From a checkpoint of a small mixture-of-experts model trained on Wikipedia: 32 SwiGLU neurons an expert, 3799 steps.
Below are experts of layer 7 (counted from 0) of a mixture-of-experts language model. Rows are named router (the router's row for the expert) and show model dimensions 0-255. Each number is 128 + 24 x the weight over its row's rms, rounded and kept within 0 to 255.
After each expert's rows: "comes before" lists some tokens at least twice as common just after its tokens as in all text. This comes from a sample of Wikipedia text that the model never trained on. Tokens count by the router's weight.

# expert 14
router [112 122 126 123 152 142 116 120 157 114 190 152 161 172 167 134 123  93 113 121 109 129 117 123 157 110 162 141 118  80 116 119 197 155 141 112 114  94 128 138 121  99 142  95 154 163 159  80 127 133  98 149 165 132 122 104  88 137 162  82 118 151 125 135 148 128  74  84 146 160 137 129 108 159 157 126 118 149 184 152 130 108 136 150  82 138 114 164 135 117 159  87 137 107 132 132  78 158 109 110 107  89 160 131 105 127 120 186 140 168 120 164 108 178 123 129 111 114 101 119 132 131 100 120 135 112 128 120 103 136 135 130 101 144 152 120 181  99 142 140 171 131 149 117 141 133  79 155 129 183 117 146 155 122 116 142 104 159 126 120 117 104 101 130  86  99 103 129 127 143 119 151  97 130 130 115 130 114 118 142 147 118 158 142 113 118 165 141 144 132 130  84 130 131 155 124 126 114 126 138 136 133 116 131 146 133 108 126 102  99 114 113 128 148 119 145  97  99 138 139  91  90 123 115 141  98  99 167 136 162 104 121 124 147 155 166 156 115 113 118 111  35 105 133 131 107 104 171 137 129 113 109 104 116 148 145]
comes before: "\n", "| ", "|", "-", "- ", "  -"

# expert 119
router [143 133 156 128 125 149 109 127 144  64 188 138 126 155 202  80 142 166 113 127 126  90 103 135 148 120 142 130 121  72 137 132 156 155 125 158 142  97 110 123 118  98 105 152 143 127 162 124 130  98 124 133 149 147 133 142  99 151 140 109  98 129 149 154 129 167  47 138 108 147 120 105  90 134 134 106 113 112 118 119 136  83  87 166 101 136 100 142 104 100 119 135 102  88 131 136 105 154  88  99 109  92 130 178 115 127 132 127 107 138 104 120 121 160 113 111 141 118 100 108 125 129 124 149 122 120 149 125 109 134 139 164 162 137 132 151 214  99  93 119 145 157 131 176 101 117  80 134 126 180 111 130 152 102 141 147 136 152 112 125 131 121 149 126 140 124 130 123 171 125 123 151 154 153 155 148 149 126 116 156 163 133 116 128 122 147 156 123 121 129 132 113 100  82 108 108 122 118 125 142 116 104 141 137 108 132 126 166  97 114 124 127 114 139 134 175  86 124 135 150 110 111 140 133 148 154 126 144 164 157 145 162 139 131 118 151 151  84  90 111 115  54 129  96 120 142 143 137 132 167 128 138  92 156 150 167]
comes before: "\n", "\n\n", " |", "===", "|", "=="

# expert 95
router [160 124 104 154 137 148 151 113 156  66 195 158 115 162 189  96 162 174 120 143 129 153 132 148 155 139 172  87 151  70  85 154 168 166 156 114 130 130 138 157 115 105 123 129 111 147 147 132 137 127 133 129 153 137 141 148 126 127  75 118 143 143 140 138 136 135  73 149  90 135 118 156 121 126 154 118  93  96 165 108 118 111  88 121 144 120 127 184 120  97 127 114 135 109 125 109  78 152 100 150  99 108 130 145 110 132 145 150  99 117 126 140 125 139  92 129 140 133 113 116 133 124  90 152 107 114 101 102 114 144 119 138 123 151 152 160 122 148 134 138 114 114 118 141 113 119 131 128 108 175  95  98 147 123 114 100  78  77 127 156 120 108 100 130 149  81 101 141 161 117 131 103 135 107 167 118 103 126 147 141 156 148 118 147 114 139 133  98 159 117 143 117 143 165 129 121 134 108 110 131 126 102 137 166 122 136 133 185  92 105 106 112 151 148 126 150 145  84 138 156 119  79  92 104 134 134 127 153 114 137  87 111 147 143 104 175 109  98  90 117 133 116 129 102 126 142 132  99  98 143  98 134 157 155 187 132]
comes before: ")", ") |", "),", ") | ", ").", ");"

# expert 111
router [123 120 152 144 151 157 152 165 130 119 178 124 119 199 225 110 160 132 119 117 118 106 116 137 132 127 161 109 120  98  99 151 170 148 147 155 158 103 122  99 130  94 116 161 140 182 107 124 129 148 109 146 162 141  99 173  94 166 109  98 104 131 141 126 160 151  82 145  84 197 102 120 120 142 145  89 128 128 102 100 133 123 154 135  90 116 138 148  92 100 158 110 144 101 123 160  80 148 163 105 132  99 125 152 139 141 162 131 112 115  90 135 120 156 107 141 161 138 117 149 137 135 132 158 123 125 143 113 106 152 143 118 141 155 140 146 227 119 109 148 113 109 114 116 111  93 130 119 142 169 122 133 116 151 130 141  94 144 110 117 130 109 148 156 162 127 118 134 175 159 120 122 132 130 129 139 123 115 104 158 161 133 142 136 137 152 165 107 147  92 126 128 129 103 110  78 123 122 141 126 109 109 105 105 139 132 122 145 117 104 144 122 157 119 116 148  73  84 141 163 134 106 118 128 117 109 120 136 112 162 110 135 121 132 119 170 109 100 123 115  87  93 117 137 150 124 113 135 126 143 101 136 122 115 160 134]
comes before: " |", " | ", " |  |", " | S", " | — |", " | P"

# expert 50
router [129 142 137 113 148 146 137 134 133 104 169 101 122 131 147 136 119 129 118 112 141 113  74 125 166 147 151  88 110 135 116 153 185 155 107 125 119 142 146 136 113  89 165 166 132 135 106 137 115 127 106 115 164 134 131 168 122 151 132 108 139 200 158 112 198 154  77 153 126 152 116 139 128 112 124 125  97 106 134  94 138 131 133 133 112 140  66 147 107  62 123 145 139 102 126 125  95 106 114 120 114  59 103 156 119 125 139 135 118 100  75 124 129 170  78 110 116 167 120 120 113 121 124 129 103 135 124  97 107 162 125 135  99 165 157 138 216 116 141 161 114 113 121 155 120 100 116 124 122 171 115 104 158 114 103  84 110 148 118 163 157 119 107 165 145 114 114 132 168 140 120 135 142 131 141 144  98 114 131 143 140 130  99 149 118 129 136  99 112 126 158 138 146 127 132 132 127 124 112 130 146 130 120 153 150 104 137 138  89 163 110 110 174 119 127 119 115 107 105 124 145  66  98 106 147 115 121 160 128 141  96 124 112 124 127 136 127  92  56 107 134 107 160 127 166 135 140 143 147  91 105 130  96 130 108 103]
comes before: ".", "\n", ",", ")", " and", " |"

# expert 69
router [113 112 147 149 160 141 143 142 140 123 158 158  97 125 182 142 141 157 107 142 142 124  95 122 121 122 150 114 104 100  94 128 164 136 133 132 137  97 156 127 108  93 115 104 130 152 168  86 137 140 136 135 114 136 111 135  86 135 129 105 166 155 158 105 148 130  73 162 145 169 118 131 103 119 108 116 120 106 169 105 116 149 120 128  97 131 142 188  85 100 154 128  99 117 118 134 105 125 146 128 105 112 130 132 115 155 140 129 111 145 139 139 124 177 111 159 105 123 115 163 131 143 110 176 107 151  78 119 118 154 146 142 121 165 140 151 170 125 153 127 146 119 114 148  80 119 112 135 129 189 120 162 139 110 114  96  91 123 154 174 135 116  94 142 145 104  82 113 141 133 108 132 148 104 182 137 104 128 158 169 187 127 116 133 110 129 154 122 140 134 138 142 149 125 124 140 134 102 109  96 155 146 126 136 124  97 120 167 123 113 135 101 148 145  95 156  84  72 119 165  92  78 140 121 154 129 125 148 127 136  52 110 112 170 144 133 134  69  96 125 107 106 125 110 123 129 118  96 156 128 103 113  84 160 135 118]
comes before: "\n", "\n\n", ")", " |", "; ", "),"

# expert 122
router [137 162 157 115 153 158 103 137 155 120 162 139 119 102 143 108 197 112 115 120 117 127 130 116 137  83 159 148 107 137 110 129 110 133 154 112 115 103 124 123 115 134 132 120 146 120 142  88 132 109  99 122 196 135 111 117 100 119 143  86  99 182 140 122 169 138  59 143 120 134 100 126 143 118 164 143 104 116 127 115 134 122 128 174 132 129 116 127 122 144 136 129 129 101 162 129  53 139 127 104 133 129 133 176 132 114 148 152 112 127  68  98 154 153 111 128 119 111  96 131 142 123 110 157 132 146 127 109  94 133 112 129 167 177 150 131 157  81  94 129 137 128 122 153 135 105  81 128 137 152 155 139 180 124  95  87  64 129 107 159 131 134 143 126 162 136  87 160 163 120 126 107 131 135 114 122 133 150 138 176 136 155 112 119 120 124 115 119 138 115 138 113 126 152 120 101 140 101 127 124 122 117  99 141 120 101 155 159 108 143  75 140 138 117 121 144 119 121 131 122  97  26 126 115 105 112 121 185 116 136 105 160 133 141 144 141 122  97  92 125 121 100 129  93 140 114 123 112 126 123  90 173 142 168 157 152]
comes before: ".", " | ", "–", ",", ", ", " |"

# expert 4
router [148 142 148 125 122 173 138 145 128 125 136 141 130 139 151 144 130 116 130 121 130 100 113 130 145 128 185  87 129 100 110 101 140 138 108 151 109 117 148  95 139 103 157 114 123 161 116 110  90 134 100 118 135 122 140 131 121 145 151 130 113 170 119 132 200 116  65 110 103 156 120 137 151  99 140 115 100 146 140  97 140 116 134 138 149 124  93 154 135  85 125 154 156  90 149 128 102 137 107  91 109 114 101 130 160 109 146 140 103 116 138 138 137 160  96 100 131 160 116 119 150 126 144 144 109 137  96 117 117 168 170 123 134 158 141 132 205 134 130 162 156 134 124 169  73 141  79 109  72 163 112  89 131 128 136 114 119 123 110 123 146 103 132 157 112 110  91 173 143 177 104 154 120 105 145 140 118 121 110 168 120 148 121 146 105 117 154  63 121 101 144 150 132 137 120 130 155 115 103 123 118 125 119 149 132  87 121 129  78 151 139 146 185 137 108  99 118  84 108 164  96  81 108  98 150 137 111 166 129 116 114 128 120 177 140 116 109  99  58 102 123 102 137 123 116 117 121 176 124 102 158 145 110 129 147 120]
comes before: ".", ", the", ", ", ",", ", he", " and"

# expert 101
router [101 120 148 119 120 147 123 106 147 117 160 148 107 176 155 137 158 136 155 108 119 116 128 122 161 137 140 106 104 108 100 168 175 141 161 133 130  91 133 132 142  80 138 130 133 153 173 117 128 141  87 103 196 117 126 138 155 134 136 154 109 178 117 109 178 124 112 152 115 175 131 113 142 131 139 123  97 164 159 149 152 125 151 169 160 115  87 188 136  55 158 127 153 105 101 127  92 135 126 150 108 163 118 140 148  94 174 157 124 134  83 154 162 138 100 134 144 143 136 116 158 107 133 132 131 122  75 114 105 169 183 133 173 150 126 127 181 116 162 119  95 113 127 160 110 114  80 135 119 152 119 122 125 115 131 104 125 132 115 117 129 126 142 227 140 101 106 158 150 137 119 123 142 143 128 101 122 139 107 140 142 133 104 147 138 145 118 105 142 108 117 101 111 115 127 140 153 109 102 134 127 113 107 123 129 138 119 148  95 128 129 161 141 137 112 149  83  80 141 122 140 100 103 126 135 145 104 137 142 149 108 135 129 150 117 140 109  71 111 112 111  90 166 104 140  94 120 125 156 137 104 138 124 134 132 108]
comes before: "\n\n", " The", "The", "\n", " He", " In "

# expert 109
router [ 80 158 156 122 161 158 123 103 125 111 153 176 104 143 163 120 134 168  81 132 146 122 100 115 135 137 138 123 102 107 127 130 169 156 156 151 150 103 144 128 128  91 111 131 158 155 157  98 118 128 120 122 179 132 125 124 146 108 167 119  94 148 105 124 179 134  92 135 109 185 113 118  84 123 131 103 104 161 154 151 130 115  78 150 135 114  80 173 132  81 159 128 129 150 120 135  92 121 111 153 102 152 121 161 127 116 151 147 142 134  87 140 128 127  95 111 125 122 137 115 149 112 141 154 156 119  78  94  98 196 159 150 108 163 131 140 205 103 143 100 133 149 152 156 104 148  90 148 138 139 124 153 152 108 128 109 114 175 156 132 150 139 121 191 137 128  86 138 157 128 130 133 145 113 125 110 146 161 139 148 163 125 124 141 102 125 139  76 141 116  95 110 124  94 140 136 163 110  99 160 136  95 122 124  89 124 103 138  84 108 120 117 152 135 102 161 113 121 107 118 108  99 114 114 159 126 125 148  92 111 137 107 135 123 140 140 151  95 107 120 104  93 153 107 125 119 157 150 132 120 132 148 111 127 158 152]
comes before: "\n\n", "\n", "The", " The", "==", "==="

# expert 71
router [140 131 118 103 145 165 162 154 115 114 118 128  86 123 171 101 160 146 113 148 129 113 132 127 137 161 155 119 136 104 146 133 129 146 154 168 148 140 131 148 154 148 102 145 119 168 151  98  99 139  99 138 147 127  98 128  83 152 163 104 115 169 137  91 167 121  39 142 135 159 126 144 135 187 140 129 158 134 147 148 148 128 113 152 131 131 117 121 103 126 141 108 115 126 132 117  99 131 167 104 118  49 115 170 133 142 126 172 127 160  99 111 103 134  84 125 132 130 142 110 128 171 131 146 146 121 128 108 104 146 132 118 126 156 126 123 175  92 153 149 134 118 154  93 121 123 101 119 142 152 108  91 137 115  93 123  50 169 110 116 113 128 132 106 161 122  86 113 155 113 152 138  71 112 123 153 107 113 120 126 147 147 151 146 142 145 158 115 129  85 156 115 153 134 120  94 114  80 138 144 127  85 122 152 152 128 137 161  92 117 105 122 128 121 126 116 101 113 138 147 109  91 113 110 144  89 102 189 116 132 124 145 107 148 125 158 114  99 150 121  90 106 119  77 130  99 120 127 105 152 106  93 131 144 165 142]
comes before: " | ", "–", ".", " |", "; ", "0"

# expert 28
router [161 124 197 108 175 124  82 145 157 107 163 128 135 129 159 117 149 153 127 164 114 109  82 138 172 137 170 119 110 116 103 111 116 145 179 121 141 106 138 121 148  71 118 150 123 149 185  82 139 132  88 112 132 133 167 128 133 132 124 153 105 166 135 108 176 118  70 117  74 146  85 133 155 122 186 139  80 129 135 118 105 136 118 147  98  92  99 126 144  96 125 112 105 111 148 151  83 112 108 109 139 113 147 141 125 123 134 114 125 129  87 115 129 168 136 127 123  95 128 111 164 141 129 158 131 132 118 110 116 129 164 145 150 152 134  97 191 131 116 115 164 125 141 138  90 134 107 109 123 115 132 119 139 119  94 112 115 134 153 118 133  94 105 127 121 146 109 138 155 125 134 123  82 146  73 120 133 144 135 140 138 160 125 150 121 146 154 101 126 125 172 117 148 131 126  91 157 134  94 121 137 123  99 163 128  84 126 148  88 151 120 164 145 141 131 107 107 117 138 147 127 102 118 108 135 136 128 151 143 152 100 100  95 182 137 151  93 109 125 102 102  75 101  91 105 121 126 115 113 152 102 127 115  95 161 147]
comes before: "2", "1", ", ", " March ", " October ", " May "

# expert 61
router [110 141 132 148 110 144 132 118 118 103 114 117 126 156 147 105 175 137 136 165  94 141  94 154 147  88 176 129  96 142 113 139 155 103 136 147 139 135 141 128 163 104 150 126 140 133 157 120 152 112 106 138 157 151 100 127  99 153 129 126 115 167 158 144 136 118  88 141  93 122 119 122 144 115 161 121  99 132 143 125 130 101 102 154 112 136 112 130 109 102 148 106 123 108 115 158 121 125 149 113 148  92 149 138  95 177 160 134 147 165  93 129  97 134  94 122 142 131  97 124 123 115 143 161 102 139 123 107  96 135 109 131 108 126 105  91 174 119 121 163 141 123 142 146 111 149 100 126 103 166 121  92 148 155 146 101  75 141 148 162 140 145 137 127 156 146  95 147 190 120 124 143  94 102 149 132 135 134 127 142 158 160 162 128 156 135 149  43 136 104 176 130 122 118 133 122 135 126 107 126 106 115 108 108 137 163 132 169  65 130 125 158 141 134 127 175  96 100 108 149  93  79 140 117 157 140 137 151 116 117  98 116 182 135 131 182 135 104  80 127 130  68 132 108 181 148 135 121 116 145  82 114 110 134 187 135]
comes before: " | ", " |", "; ", ".", "–", ", "

# expert 100
router [136  88 116 150 151 139 150 139 138 104 162 128 134 139 174  92 183 155 124 117 109  95  95 141 149 118 136 140 122 112 113 112 172 150 134 167 149  99 134 142 161 118 126 135 144 153 131  74 141 134  76 160 169 167 124 150 115 151 130  94 141 194 133 121 157 137  86 167 100 169 120 127  88 111 129 132  92 117 123  82 131 120  97 147 120 107 135 160 102 103 174  99 127 142 136 106  72 161 155 141 105  84 113 166 119  96 164 153 102 150 111 124 144 154 126 152 151 120 124 138 153 122  75 172 142 144 124 114 134 131 147 154 157 125 146 152 173 101 121 145 130 137 163 140  88 137 138 131 115 154 118 126 123 161 104 125  74 134  96 145 132 131 140 153 153 108 135 137 182 131 114 131  90 136 131 142 100 154 160 121 151 144 140 143 113 129 155 144 108 113 136 121 119 145 118 103 147 135  80 157  97 125 114 113 114 145 119 151 103 140 117  87 153 150 115 167 129 125 167 161 113  87 124 133 158 126 115 102 112 119  90 129 106 138 142 174 115  50 114 123 114 113 144  79 137 148 125 127 119 157 125 137 106 129 131 116]
comes before: "\n", " |", " | ", "\n\n", "; ", ")"

# expert 115
router [108  98 166 123 152 159 107 129 149  83 145 120 162 155 172 143 138 130 114 132 121 125 101 125 164  91 147 144 129 105 150 116 159 180 139 153 135 138 124 114 111  94 149 128 161 169 175 121 126 148  72 155 151 134 107 125  95 111 134 137 141 168 166 151 118 146  85 126 127 176  89 116 104 138 139 166  79 131 148 170 129 107  93 146 121 138  82 156 119 105 153 123 129 105 120 151  94 161 129 125 142  87 120 124 112 112 127 184 136 140 117 140 135 178 107 130 103 101 111 132 127 141 145 121 126 143 100 124  96 132 137 163 148 165 142 127 161 122 158 134 147 126 174 119 116 119  98 151 139 197 130 148 125 113 118 120  83 155 133 147 117  93 117 117 108 100  84 117 132 137 134 123 109 151 141 119 129 126 105 127 156 132 158 135 105 148 141 138 149 141 124  56 100  99 145  95 135 138 109 142 128  68 130 128 117 132 108 148 123  84 100 133 134 128 108 125  88 102 141 146  85 105  67 124 139 117  93 126 123 172 105 136 129 134 127 148 149  96 105 122  91  57 102 112 127 119 152 132 119 124 113 109 115 160 157 156]
comes before: "\n", "\n\n", " The", " District ", " MP", "|"

# expert 56
router [126 154 134 147 133 134 134 107 127 118 115 118  92 157 151  93 147 150 126 138 100 133  94 138 148 130 149 148  66 107 126 132 147 150 168 123 146  90 155 144 173 113 149  92 111 162 149 106 117 113  87 131 137 134 105 134  65 125 114  73 141 166 141 124 154 132  71 121 126 175 124  87 145 139 159 130 112 144 144  90 137  94 122 143  94  98 112 159 119 125 144 114 114 143 131 148  75 147 154  99 148  80 130 136 138 154 166 136 133 165 118 146 131 153 109 113 199 128 147  97 149 106 142 124 126  93 130 119  87 143 135 120 135 138 124 118 174 128 129 144 142 103 121 149  91 112 116 132 152 166 157 150 117  91 114 134  99 104 151 104  91 106 132 119 132 140 123 153 140  71 136 172 110 112 106 114 153 140 127 146 122 151 127 156 138 133 168  99 126 109 139 116 131 121 132 147 135 117 109 107 112 135 152 108 154 137 106 131 121 130 141 114 156 150 116 121  81 104 161  95  95  79  86 120 130  89  90 168 128 151  92 103 139 127 132 159 136 105 114 118 108  77 125 122  83 138 127 163 142 115 120 100 117 133 203  85]
comes before: "| ", "\n", "|", "-", "2", "- "

# expert 17
router [122 122 149 160 144 122 175 138 136 144 172 142 127 179 195 115 153 178 134 161 101 112 127 150 133 103 150 143  98 117 124 135 135 145 113 137 128 109 130 109 120 119 126 129 146 126 136  94 150 112 125 167 130 145  89 171 100 169 115 100 122 155 142 113 162 154  69 151  87 192  92 136 105  75 118 113 108 144 140 115 142 124 123 151  85 105 117 176  82  76 157 124 121 106  99 136 107 124 164 126 130  77 109 157 120 144 178 133 116 156 101 105 129 144 123 154 133 146 126 113 116 131 114 168 126  99 140 141 133 153 138 117 143 146 102 131 221 128 120 138 146 120 125 126  65 120 125 126 137 166  95  95 139 153 113 122 103 105  81 113 132 123 154 105 155 112 122 145 179 109 120 111 107 124 140 140 121 137 110 141 138 158 154 128 128 125 151 103 137 105 152 138 133 121 123  91 107 118 141 144 107 119 156 112 132 134 138 138  99 118 155 153 147 112 110 142  90 122 163 171 120  91 114 115 124 112 142 128 144 132  98 117 115 160 156 174 120  83 111 115  93  78 114 131 155 152 130 117 108 145  98 122 115 141 167 126]
comes before: " | ", " |", " |  |", "; ", " (", " |  | "

# expert 85
router [173 114 176 143 109 148 124 120 138 128 151 136 144 159 147 113 143 130 126  86 118 125 129 114 156 111 162 111 122  84 103 121 136 148 106 154 105 114 127 157 159  96 131 120 126 149 144 111 119 145 107 131 150 126 126  99  90 118 167 111 148 191 133 131 180 129  92 124 104 161 122 137 128 119 109 110  99 139 134 129 152  99 140 138 145 147 151 150 144  72 144 129 140 148 141 114  98 133 126 125 106  99 136 123 127 133 136 160 122 109 122 166 130 153  81 122 107 130 136  93 155 121 141 114 110 113  83 132  72 180 172 149 113 134 147 110 183 106 121 132 154 131 106 143  98  81 109 124 109 179  98 130 135 147 138 123 122 129 100 135 201 104 113 155 126  78  69 157 153 128 114 143 122 105 144 122 126 101 138 151 160 112  99 126 123  96 166  66 148  96 114 117 150 126 120  96 141 114  97 113 108  85 113 157 133 101  93 146  90 132 111 142 168 138 100  82 121 113 125 151 134  67 109 122 125 163 123 148 115 145 121 129 103 176 161 120 123  95  67 106 124 119 164 131 136 156 122 159 110 133 109 128 112 121 152 134]
comes before: "\n\n", ".", ", the", "′", ",", " The"

# expert 124
router [138 112 119 142 140 134  90 115 139 132 138 176 132 110 142 136 150 157 120 189 106 124  98 142 123 150 171 124  96  75  93 122 123 149 180 123 109 116 141 137 110  90 150 132 123 152 164 104 106 109  99 126 169 126  91 132 109 118 130 105  97 183 134 100 152 137  34 116 108 152 147 118 153 115 135 132 117 110 123 148 125 137 102 137 135 115 131 160 154  87 125 131 131 140 126  95  64 107 125  89 139 101 146 150 139 153 150 125 117 143  62 107 139 158 112 115 107 135 129 139 151 100 116 137 128 102 112 146  91 141 149 130 150 137 173 145 190 114  99 153 138 137 162 112 117 130 100 121 119 164 117 112 165 106 102 119 102 138 142  96 121 113 113 162 133 112 118 174 154 144 115 152 127 113 113 107 139 126 149 157 125  96 136  98  85 136 158  99 129 115 131 102 118 148 106  88 142  73  97 129 126 120 116 138 135 119 147 164 115 130 135 174 149 163 153  87 113 112 138 100 120  84  82 113 116  94 131 145 144 143 105 155 121 116 136 174 100 101 123 103 102  94 103 110 115  99 129 130 153 145 100  99 144 159 148 146]
comes before: "–", "2", "1", "| ", "3", "0"

# expert 75
router [117 149 157 121 153 145 171 135 113 133 159 137 141 176 167 101 174 171 141 127 143 138 160 131 133 121 140 137 107 121 123 130 151 142 142 133 110  93 167 129 150 135 120 154 124 122 142 123 134 112 142 143 172 109  85 175 111 157 121 131 134 140 146 118 153 140  33 129 134 183  99 156  94 144 106 132 112 146 136 130 172 147 101 146 120 108  74 157  90  98 172 136 108 125 110 123  56 144 128 104 105  97 106 164 123 118 159 161  87 128 132 177 120 169 112 143 104 147 111 127 135 141 154 184 136 159 144 109  96 136 123 131 142 134 118 148 171 127 132 148 120 149 130 117 110 126 124 116 119 156 154 102 125 143 104 131  86 149  89 109 149 138 145 141 149 119  80 151 135 103 139 143 100 142 119 143  99 147 120 147 179 145 158 127 150 153 134  98 125  88 102 124  98 150 124 103 107  83 109 154 106 104 134 149 140 115 124 142 100 128 168 143 123 110 122 141  85 109 119 175 135 115 124 108  77 147 136 155 138 116  77 136 132 140 106 155  97 111 129 101  85 103 138 104 113 129 125 139 102 148  87 140 124 140 154 128]
comes before: " | ", "0", " |", "; ", "1", "3"

# expert 67
router [110 128 164 158 155 168 187 121 102 130 164 112 105 162 146  78 143 160 105 151 139 118  91 117 157 134 132 100 131 140  89 143 188 113 154 129 114 109 133 143 116  81 166 138 140 145 119 157 130 132 109 112 140 135 139 161 126 107 129 134 115 186 128 127 170 151  50 165 157 170  78 156 119 130 148 108  75 135  90 140 129 127 127 123 129 138 133 142 130 111 101 137 135 139 145 122  98 125 129 108 120  63 131 182 134 127 171 148 113 140 121 176 131 157 134 125 151 120  91 117 136 145  88 159 140 138 111 125 105 156 134 133 170 174 146 133 150 101 149 171 147  89 135 140 100 126 127 155 122 171  98 183  95 147 119 125 100 145 129 130 152 106 155 124 138  99 110 127 132 145  99 148 140 107 116 126 118  82 120 153 152 146 143 132 147 165 136 106 102 113 158 109 164 101 137 126 118 126 139 106 112 129 109 112 146 115 109 147 120 134 145 113 114 149 139 131 111  74 129 135 130  82 108 117 148 131 131 168 133 106 101 116 127 122 120 160  93 108  91  79 108  97 143 148 153 132 127 112 113 112 109 146 111 150 123  69]
comes before: "–", ".", " | ", ")", " |", "°N "

# expert 106
router [121 151 179 114 163 175 171 143 132  99 168 164 120 148 135 116 107 169 124 119 144 109 113 167 164 125 138 135 145 124  96 138 184 113 154 119 100 125 130 131 152 103 109 137 155 158 157 111 127 109 128 115 130 115 133 112 130 129 125  99 134 141 147 141 169 149  42 158 126 190 129 147  80 167 112 115 110 156 176 118 140 150 101 131 154 108 127 146  91  80 162 146 107 154 120 109  96  97 126 142  76  80 119 108 113 115 132 201 119  96 123 159 115 147 127 138 120  91  82 113 116 132 128 172 134 129 108 113  94 150 137 152 176 117 145 147 158 126 152 155 143 127 132 147 102 118 147 157 114 148 134 155 135 136 114 106  75 126 113 114 141 128 104 130 133  67 144 116 122 119 122 114 137 164 105 107 137 110 105 166 174 142 109 135 140 127 115 118 122  81 115 108 146 129 134 143 133 103 103 118 102 144  77 142 135 102 105 138 117 144 126 147 138 126  98 161  92 101 136 131 108 101 158 126 117  98 108 145 125 125 103  99 128 146 161 142  83  90 106 120 137  86 148 126 141 117 118 137 115 159  98 141 117 154 126 127]
comes before: " | ", "\n", " |", " (", "% | ", "% |"